config.toml
n_layer = 12
d_model = 192
n_experts = 32
experts_per_token = 6
d_expert = 32
d_shared_expert = 0
activation = "swiglu"
moe_layers = [0, 1, 2, 3, 4, 5, 6, 7, 8, 9, 10, 11]
router_score = "softmax"
normalize_top_k = false
routed_scale = 2.31
balance_loss = 0.000202
balance_bias = true
init_std_router = 0.0355
lr_router = 0.00249
n_head = 9
n_kv_head = 9
head_dim = 32
vocab_size = 8192
norm = "rmsnorm"
norm_place = "pre"
norm_eps = 1e-05
positions = "rope"
rope_base = 10000.0
rope_fraction = 0.75
qk_norm = false
attn_scale = 0.177
tie_embeddings = false
parallel_block = false
init = "normal"
init_std_qkv = 0.0609
init_std_o = 0.0
init_std_up = 0.0609
init_std_down = 0.0
optimizer = "soap_variant"
lr = 0.00689
lr_mult_o = 0.632
beta1 = 0.95
beta2 = 0.98
lr_head = 0.0123
grad_clip = 1.0
warmup_steps = 200
schedule = "wsd"
decay_fraction = 0.48
decay_shape = "pow"
final_lr_fraction = 0.02
batch_tokens = 65536
seq_len = 1024
doc_mask = false
train_tokens = 357300000
steps = 5452
dataset = "wikipedia_en"
Below are experts of layer 9 (counted from 0) of a mixture-of-experts language model. Rows are named router (the router's row for the expert) and show model dimensions 0-191. Each number is 500 + 50 x the weight over its row's rms, rounded and kept within 0 to 999. Numbers have three digits each.
Before each expert's rows: "comes before" lists some tokens at least twice as common just after its tokens as in all text; "raises" lists some tokens whose logits its average output raises strongly, later layers aside. This comes from a sample of Wikipedia text that the model never trained on. Tokens count by the router's weight.

# expert 22
comes before: "\n", " The", " He", " It", " In", " This"
raises: " In", "\n", " He", " The", " On", " It"
router:544470538579535473516404528367486547502515586542458565487507473507532497496481438528519486404543421424582508510512382449511544422547403565499589431573516469496459532546552436472417468608540535454467506488549554574538426471570497512476403531522472538443483498497464498558497521563462518447524414446462548575423579586433539496510512389577505521478484460428480453495450441576531451568485477491527400479528458455538601549454558473505531571449495477541452453605528437497535532483501487512461479471446465538500479488578496480631542515539552432472489566480556579467455557502486503534

# expert 24
comes before: " |", "–", "|", ";", "3", "4"
raises: " (", " |", "(", "+", "/", "?"
router:419539556454483500357520520440434483450499422485494468475386575539416590495457578473437517401479585450468521435502524584497417475497499602478414488448518517488571458488547553561498617401494467520551493508477511528573480507488492430491531475425391503478489437550437510420475501514426548486519515537466618426552456429587600475435537535445555556436556537512501458467534533437464519540525505469505421486533528498526517532603533554501472456513381475439508538495482530457530578478443543555484430519472561506436504495515442519429538470540465432438499520571539446445452545509465553510

# expert 7
comes before: " of", ".", "%", " in", " to", ")"
raises: " ", " (", ";", "\n", ".", ","
router:491511389397451555558512486477576497555511487564545389472575496480465440396581469530487510544457533451551516494441458495541607416465482548499452429529531626518514579538494547505603452489563547522502511463516485518489468521410588400524501494531406492509486569381520530540499541457474603598554443444571519416539566537448510447486614559495438583478415510471486493472461484567484434493584469536477511478460581494499473520494473471584519504430534516446524572546505469493543437503533434457509418560579520496528505509524482477448380528583453500495486467468517466427492544568490455502

# expert 30
comes before: "|", "-", "=", "==", "S", "N"
raises: "M", "S", "H", "W", "G", "J"
router:518589524533475508479533422501425505383564514426540571490463472470496508505454564456370441456526533404459477392458399463550454506505583460473455469484510488473525417457599510464531502380480483457557461570449539542554523491547489469458560506491510430526498488567559505518496415515436528478509501449548567526556449511452564471497469461523493474482546478534596470457449541412449525509519557542546528515521449422492523495392437499506487425497374507393500499460554449569434529485469622525456563527447440539437520545489380589483545468536484452520444498447579564484482484463500608457

# expert 29
comes before: " |", "0", ",", ".", "9", "–"
raises: " (", " or", ";", ")", ",", "\n"
router:431564463557416460466521600515539518511545498592443494479523474480458439388488415521502521506446555549459563539457463592532518407510549531443513439553508484531461585562473575612476562337467435417451487424463496515529430478529523442525460568537509482425493523546436526471493538476484515465440514497520541456449513450514526446505500425484455572470475413547513461460571484488500530485618460483529425492500526505577565526563541539569525483458538614471519468487524525497617464438522453555415486608502581447529541459470465496455436390522532526495452470434520390464454544548475476545

# expert 3
comes before: "1", "2", "li", "ar", "cre", "w"
raises: " |", "1", "ar", "2", "lu", "-"
router:477461568441509523470498496468487517464506503412509521440544521472451458537500394379485481525459476500469419455410567405512472471464509384438492449453503534487548413365515415484566495534461453487447561487491390428468397492474482529491572555490508589449452487484421488407574520502499512501504515542567532401553519476597508467526465533475535422546503556471537519442561541556473419555503477605544549476488481421479416559507437502521542499491533531450458488546489629519519462538384444511526422541538592543494523455562499477477464530441600520521445571445584454489560483538548486459

# expert 19
comes before: "-", "\n", "|", "==", "The", "==="
raises: "\n", "-", "sen", "g"
router:495498561541522588551414463407456572492481598549518525496399539474498582509443512398458447518551520465498521480448497406600432522502437342482496502494499518478436457546563404423403475507552535422549555550451525474501546500548490569534554606511421473477513452473542545524464477558480499484477468419478512481528447571521470476589480472575514473511455567562527464528461591476446476546510489469556482440534530537474409516436445493427483460538431519474483507399560518562434548475409548480536520454546370564477460480393479467476464423535526413523494466468534538460500447556536536447

# expert 0
comes before: "0", "9", "8", "7", "1", "5"
raises: "0", "2", "1", "5", "3", "4"
router:444574436504406524447500530395598537525500513528458499539502527505465464419512463414391478523475539517447474555413446563432550408455533603520553476529544556502506542616427546567505586411487552409465539392486534508458468435492555468492411509452532510454542452473477593535567484484551526441468536582509529518474507484536559453547523484436500485483506389526518463469553458496475618435537502466520478482467468481571500433552521545538525418490491480566510502462505556473598433466521407554475586514535598486442572413517458515491523424517451520478503447421523420517465527594475475561

# expert 21
comes before: "1", "2", "3", "0", "4", "5"
raises: "1", "2", "0", "9", "3"
router:459498467535501537438463511339418490530423416449517586499466437480428495522478415426413460510436427478563573457412496524519416559454532487507497480606487488482529474414496484575460597504645455540487554426433551511465537475573448433505505470516440465481490536540563494477578507537450550481568539482435593515495548462519457579498516532430464428519548491482590512476512490508530441532486506558424489475435463492419570529492509536454555470491426383510593523517535523499545491470431505558443576518525554545483530449536447527436492448501448428556465511511488634458504544566539537557